{
  "experts_per_token": 3,
  "moe_layers": [0, 1, 2, 3, 4, 5, 6, 7, 8, 9, 10, 11, 12, 13, 14, 15],
  "routed_scale": 1.73,
  "num_attention_heads": 4,
  "norm": "layernorm",
  "parallel_block": false,
  "optimizer": "adamw",
  "beta1": 0.9,
  "lr_head": 0.00932,
  "decay_fraction": 0.346,
  "decay_shape": "cos",
  "final_lr_fraction": 0.0,
  "dataset": "wikipedia_en"
}
Below are experts of layer 13 (counted from 0) of a mixture-of-experts language model. Rows are named up (a neuron's input weights, with its number) and show model dimensions 288-319. Each number is 500 + 25 x the weight over its row's rms, rounded and kept within 0 to 999. Numbers have three digits each.
Before each expert's rows: a language model's description of what the expert responds to. This comes from a sample of Wikipedia text that the model never trained on.

# expert 24
The word after a preposition, mainly the, ordinals like 5th and fourth before century, and clause openers While, Although, When.
up0:534526504472516516477531510465498532514470503476463503480457482520482531514503448552529485478492
up1:510540509526454493504504516483409500522467515477503524494472497527528515474504519507478505484488
up2:503526530467464543500456496470525510508501498452469522495485489499448477453539502510505501532545
up3:485476523468520471471443512483547538550502524505496489474538479531512484509549470523518486526481
up4:549502508474543508492474507487519504469503539500481477498491524496492552496509525477481513535498
up5:515495522502498506445552499446537508484514502526491442485478558509464511532481512473477517469507
up6:537494514473515506548510480452489472556527495495505482534502514490490501507488528504503558477535
up7:526479543495508535559457447510520514547463489476488503498464511454466520480472476535555508483512
up8:535509515501489472520497451475516491506524508488475536489482505506510527466489526536476530523512
up9:533499506472488516484530478480521513496501513548495503483491512502480508511484504491491483549527
up10:509494500461520452539465548511514497517484478509466509491495501493449524493513478482480509489535
up11:500530509511517530552510490501521501522432495460482497492447482496448493494469527502461490521517
up12:550541507540494513501525514447476543513492488481497544466511492485487564512524504487474556476495
up13:447507515489518543551492475487492483493534521463535507485532471503492502488523496513452466506499
up14:489476523560436499529525487512517481503502587513445510515492490517480506535478498487511428468528
up15:522479519459512485515484495526443525514524520547524492480514498428473515501473500493464505519504
up16:496558517489493502488498514509504512523507512461477530489442505514510515480451515459522513494508
up17:499493518539471477502496458491512497519496496519515514483505544524504534502497513529453513512516
up18:536460520486551501467509517474518548517497504486490474485504462512493492486477517474516505512475
up19:525572527481516529489443492478497550443461489508513494459540505506471527495498507468511497539511
up20:509509511511478476498466469496497457490496523485492538482547514529502486495508473437477465499524
up21:542460513459493506519488487482544542517487556485484561486511461474478537513524466519491520514482
up22:481401497508515485444488509465493525529485507503467468478504511531521542516488489534530446493541
up23:551489522515495480525482517481478495499511455479490497507497525496489523449459524540467496505518
up24:525473511485523472498477491479498538479518509510494475492537530490487495526509496491509512479501
up25:501478509511538485504418519513540483504515518492497501466519456502506487423503498457465538490476
up26:524540522491483475487509459529473474516534495507516481509510517472518499486522507499509461516488
up27:505505546466533582520461513521517520487487494481536504488481505523479510508541479543486524491506
up28:487486529507492536480478506501520514520489486534511545518481576494502481502513474508512504544527
up29:531537503492432543497499483512479517486517548463483536444501489461509531513499478509506515516483
up30:515530468494508501475505471511538552487480458508495507496509536484449538562536479499480496539529
up31:492513521526488491503498494518496495474491527486494491444475499508526500458529518521512499472493
up32:502502492480507465537501461487490491524465472474501466477473508524542514513479498514502499536558
up33:505445516488513502489479484530488527522491518520501440492509458464480484492469508467519511539512
up34:506532525525442495533507500460524502520509522524531436489518513471486512495471489462464512494515
up35:529502520489444538524530470503512493527499513526471502496560489511464537501513471523486487524539
up36:500518546495473508489503486511485466522493511481549493491476490501488529508503524512506512497523
up37:500480531466476508505473486513569487509455520507463494471546531526416499489476487489577498491498
up38:493529520510486502527449482475462526491542472487548479513489473507486558502496514489469505522528
up39:555473514491510506504519482495453529478498436475470491545476479477490478494517535485474493495503
up40:513468523510477515520473523511525515502468490462514512464529488512500522498487485500535516496526
up41:541550504474467506456507476513507500471509525483512520523504490446482514514529475420461499514525
up42:499477547528517514523503500498535490515483458480504475499496496488489494509454505474542521459454
up43:469527484508469513487485475524461515494489508486513512437495554463536481466490490494484533485507
up44:493479509511571511516487493485526499505513494495531506482481437505467489477487482501477516528486
up45:513509517528493471544468520499507458506500506499520522500456544526506492509464479486517475493522
up46:529499527434448484508461545480493525466524481489493462515491481490511536523511517486487487492512
up47:490521511526459520496486468506513528500499504495465495448509457495469529483496429504523489544497
up48:503512510540529469527512477492502498502463485539478503501498465486481537525541518506512482513531
up49:498507567496481498461515520477474485487509519448501490449501447463505486522515471535530488525499
up50:538522527514488516522507526442506538501463495522489514493428529469566527480456500498526477521493
up51:509486506558507508539513470465474495541453533563511450476488538571516487490476501543561508487515
up52:509516482498463470469531554503496492455556519511453533509516466487481464505487450442504466523486
up53:528507523500512525488499491473486510496461505474487504491507483544516500508522525532467514477515
up54:493488509518505471502507474495512443508487543478456543464501513546521486510521485542511493471521
up55:508507495461477490475526493482544505500521465501511502477520530534475488504491531474558522492516
up56:509468500525519503503479499481498562532532523509494508487490539495450519534544469546494483501544

# expert 33
Articles and possessives starting noun phrases, such as the, his, their, its, and the space after a possessive.
up0:510521481509484503500500478472511518519507481470447446498534502527531561510449495500492458538518
up1:466505529526469508527518511522504492499476514463488493535530485515499492470449497498478462488509
up2:488465499512492479549565510530478499477515491512485497461476507483450503463521520503502507484500
up3:479514504526431515520466473517525430485506504513475530445552501549468544478513484520485491528499
up4:460510521484463496524516527531515483501510554548520525459474523519497497508513470436498491482510
up5:479502489494494487516487479471567477474502515486500503477501516545478521455478532502478446525529
up6:514462488485525492503489501471506509499470531481507503492511519503504492470495517501504503476505
up7:485556532450514493496536547496521546479502540499455460486484488520495510513456497490529515552503
up8:461480593525470510499519460528495462503517492497476490497553486564471569480473482481530529528466
up9:509493515485415494516509482526498495478511498487496514501443480481482477477504504523465514490493
up10:503508509520491504491489573465492480491474509512503524501500526479515494500493513503503448523517
up11:508466518533504491520511501525521528511550503482480519534525506505462456551494473491525489502497
up12:545494499479455499465519489524486537465521513544496518499512506509512493478503517470473494519515
up13:521527493494503495489483475482494478459494484448507485480505506495494494498470479506480509508482
up14:493512494500485484488475531506466488486471508528515511512477496487463500488478476506518475479501
up15:550477525509466483489509527511559525505507514479472462521510547479478510519539487524487515457526
up16:498492488526448465513452472487505505514489521522481585491475503525495537476501506493479532471492
up17:532473502523524441531488493505505475516531477516494513484506482490536534474553476493457499494489
up18:549492517498467489511491468491492509453457508533478480513482533507517524462468500534463496503525
up19:506525505498478526480521488493559463461448500524484518559444457504476478556504470511478504512517
up20:562501512486518486497516498526480492534519501505460500526500488514509480488533499513472468513493
up21:518490528498512505490534523491509528509476473500516481525496465466485521521529527505543483508520
up22:496515519521467487488511475535456507486466548496480441548463497508526542527478513516489494497535
up23:519553496445503509516543487506529544478508519510519535480481478508503505499502535522465499457503
up24:490554505521483504472495488532498475517455488489487501472506553515504532531495501509552479521482
up25:517521524453500521505481499489465538512503475493505492517483459496506516468478491518519521520467
up26:490486557502495532486525520481476525511481557465495445454470484487501517481541484452499462544536
up27:531560524487453519530497545500518517522517522510493503490561515458419490469511500509471537507547
up28:489546475515506500481480485487482473490481481458485506477519528491474493527500507463498505493494
up29:523491520513508524511471548501484517514474533480466487514510477465468519517515488492500480524512
up30:588509526472516493503520510481525504515498455476521461463473489429533487506482488495510493485481
up31:455466481506458495536488480514458529465502506490480464478519489513496561487464460477501499522514
up32:513525507500473511557515516470466511500472516500536500500484509472475545483527505508495548489565
up33:512478519463466496502482489514515488470530515499513528480534499478520502503434502476490481526538
up34:518509520485451511506485494444521506475490545515516486474549525458430494473527513521499546510498
up35:515515515501527488544524515486479484493494500508484529482541529521517519465526487487480509493535
up36:503506507525506467509471533503489499493500497536518521494481488489509546493497502507511459503487
up37:509468497517496455471485492481514505497476538438497509499512490508485492504500468505492544510513
up38:442490483498500455476474472507464489520504484464506522541502553506511561523502490479504506503495
up39:515494480479502510513519504486494505480509507502512434481453532475513538469495518504459531550512
up40:529479513477495514531524524456485495546492521512495558544508516479506545476480465502514525509517
up41:521491515497519515482460478510485502535468564509472529518516497520501576487489489470466516517482
up42:499497494508476497499474495484495493503512502459480485497521528503464541466513495476457508493459
up43:510536514481510514440558500517520525477527512452507500495503454480465570523492490545518517503498
up44:477493527507465500469508485519584464495489528474471491501512512502460520477538499538457491494496
up45:525575496456480557535525499458528530519530549508510495465513509507461494503469479487504491506507
up46:471493521528503514548483510522450457498480496483525479482487509536499564446545496507460485527517
up47:563480509492485454479535504438527480483495524469487498509516487497503521451516515496553496521507
up48:496515517513457503487529519513488496479481504480495494478499478516475498439530537513521506493508
up49:500510510486475480504470507497523480465463503499508510470498516527498487512513481499524488491508
up50:544476523432549508471481521483485538504500518475518501532508523437509504506508500532472514487535
up51:501507520490464512523474498495487503527483485503531463443488488493443494489487483510498501484526
up52:496507505480502504428502453536499476518505493437513478493478514511505517501487538455465461532503
up53:493473502490493515503457478510513513478480491444464470517485490472527506546489508531479531526495
up54:468502500476501493484452542519453473465462549517507518551530488470515561461525511512455474488510
up55:483473535486518499523514504512488473512465497485458490493494465502448509456506513466508483491503
up56:491514494519516499479474487449540504496503532495515518504514484491488469490462482494508485498496

# expert 39
Words in sports and game reports, such as the, first, league, NFL, basketball, final, half.
up0:459484497512450500593439519520517543497499494523503494532519490482483526485452474481448505494531
up1:521515533531525503507506489487491466506513506490487543499518524486497519463515508511467469527518
up2:537531534511504489509521469480536502488507509436522477458533478494517490524513474532445504507521
up3:506523477480493520530478476512497492465499505518514525512528510510487519524497485492493540528508
up4:518538554519531492526501523505536467509470497519507526478508523499517500484462493483524523515534
up5:448516504512510491504533538490523515512505495528508500456476509518499463492519479452499542489499
up6:469486486501500483517440475553489472562519516524464446525513491505510499514530490529500481509550
up7:481490510521504500485548490476486495476546478483502451487493491505466522492510453518469520505497
up8:512546514528484489494479530497472524490495511522501489511495525505501468498516493483498503478509
up9:521529517497498513452470474496460501474468515464506510541511482526477524461489510446506503533538
up10:540547512511488468510521520485497539522479522498503477518506500523503494496506458473499545522498
up11:508505466541496514489522508533490533500460502495516499477485536502509516545438499488479458481516
up12:525517502487456558518506494482473502469516508476474498454481511480494467484471491501510513558506
up13:518528499459513533530488474505489452500516527505525518502522534501461532520525530524546507512501
up14:500504520492488485502497520478510521498497510535537494525498500525547542505428495508513522520483
up15:518497509492482503488492492458495486513487490480513508471518484474525500504468495482498487475534
up16:509506503507474516467514498522495488495511492502483489490459507493499482498488503508505532490521
up17:485521534448502526523464497498527458499472562493531491499543513489595531509537519516466504515486
up18:601510544500506476505474526510466503476486529511495491517469499460540533498534490492494487530507
up19:513516512494449491496465440521561497475479482495513528493527481517449489521499514450491528529507
up20:501482548509469517469508471490536503521519491465508458482520445513514545512528493517528482500502
up21:499473498484458505479524483518473430493471517482498472537502505503526561527532527519505503522489
up22:473495534446472532481541473512505520494464511494484519466501488506511506476470558495534511483502
up23:521457498510547522485519528484482508476448530453476489513463535506490513540461488529528510526510
up24:517521536472467471475540537494518470485476467487549517497505490522472504519495486502524485490504
up25:516515492508502454504456466504534520483509538506495486505505556506468548516531468466514468507470
up26:534498540505510535505508502509451485524476509483494481527508507513497501533520524476545489497499
up27:517491518461503505506464493461498487522491479509509530528540436493486518486519491481465484460507
up28:520512520479463489475473507521456503512475510532504526508507473467470497473480509499529520531453
up29:511507500493483507501498520515487468463460473512533465519473518482492501487459485489471494486508
up30:536492521495506522526527430448493545520497456511491473490493470502489482506511512518492494515455
up31:522496554515470475488451489506511505576509510522501511530486525497485470543529455482506482501530
up32:481538493511488487511481476506502477436503505452507489473480499515505493489510473499473542469461
up33:541506505484552460522461499485460530499515517505500487505518483510484440511483473484475525533556
up34:549495483482532477477466515504513524519485545448520503515530486523467511509515482504519483461543
up35:532486552450512468485522509471534521488525522504474482501499529451494493478479511494524505541543
up36:514532519488500472509517519502537506472486501447527516499540508511495488520481502542489481455512
up37:491535510516460461517513495495504512526497461448491492506540465499489500481494499508460487517497
up38:503477535496469480493506485504458490503461531487478522485506545541503512476498476535471449565496
up39:502465524489521505539489517485539552479506573553502519498490526511519458486489477513514490491501
up40:538517474437505521488466511507486499505525492475491523547534491519522501498515462466479480522539
up41:478433496503522547521506475521518513519447481472528496510513463521516529512492482476532456484445
up42:518502510491502496487478552478516519479507510494508453490500521528534515502454521508518503525435
up43:494525504473512512505540496500508553517538515497555474513538507500524517473520534526496484495492
up44:484475534487485503513516529506483552447457455542524518507540525518473583524455460448492446542496
up45:515508528476513549482542482521472495537491469512509495448509442498499529472488477483559520460518
up46:503491497515521495473483539530505480485475516511528519503464497472500503502514509472500537468506
up47:530497533472482495507524480490498511501531480478497529520503498493503495431526504487516503471497
up48:533466555517484511506477486500470501446493493530492507459509452531487505488478515507490510485533
up49:505490499521500537480514466527484488532504511494507486454477479507483478510500497484502473495527
up50:491493513471489451490500515459509550506517523535481486496500479473478546498452504533496442487495
up51:505519494516463507529491498483524471521510492535537486490493473534479502511478503437483513501486
up52:491528487493497504503516434461529522479510532499484471460509502503487541536488507484510467502461
up53:532452503485521483548504480492490506512469488516497472514464439454505515530509532509456504498465
up54:473485483478545534466485520487510469505454503486534481443502497468543469516514497483479510499550
up55:472488509514488512489492468518536475520478474515482482484466478498521523520488558480494528478528
up56:547498513521468480526501472467520539476514439543501492488475482494479481477506511493480438494507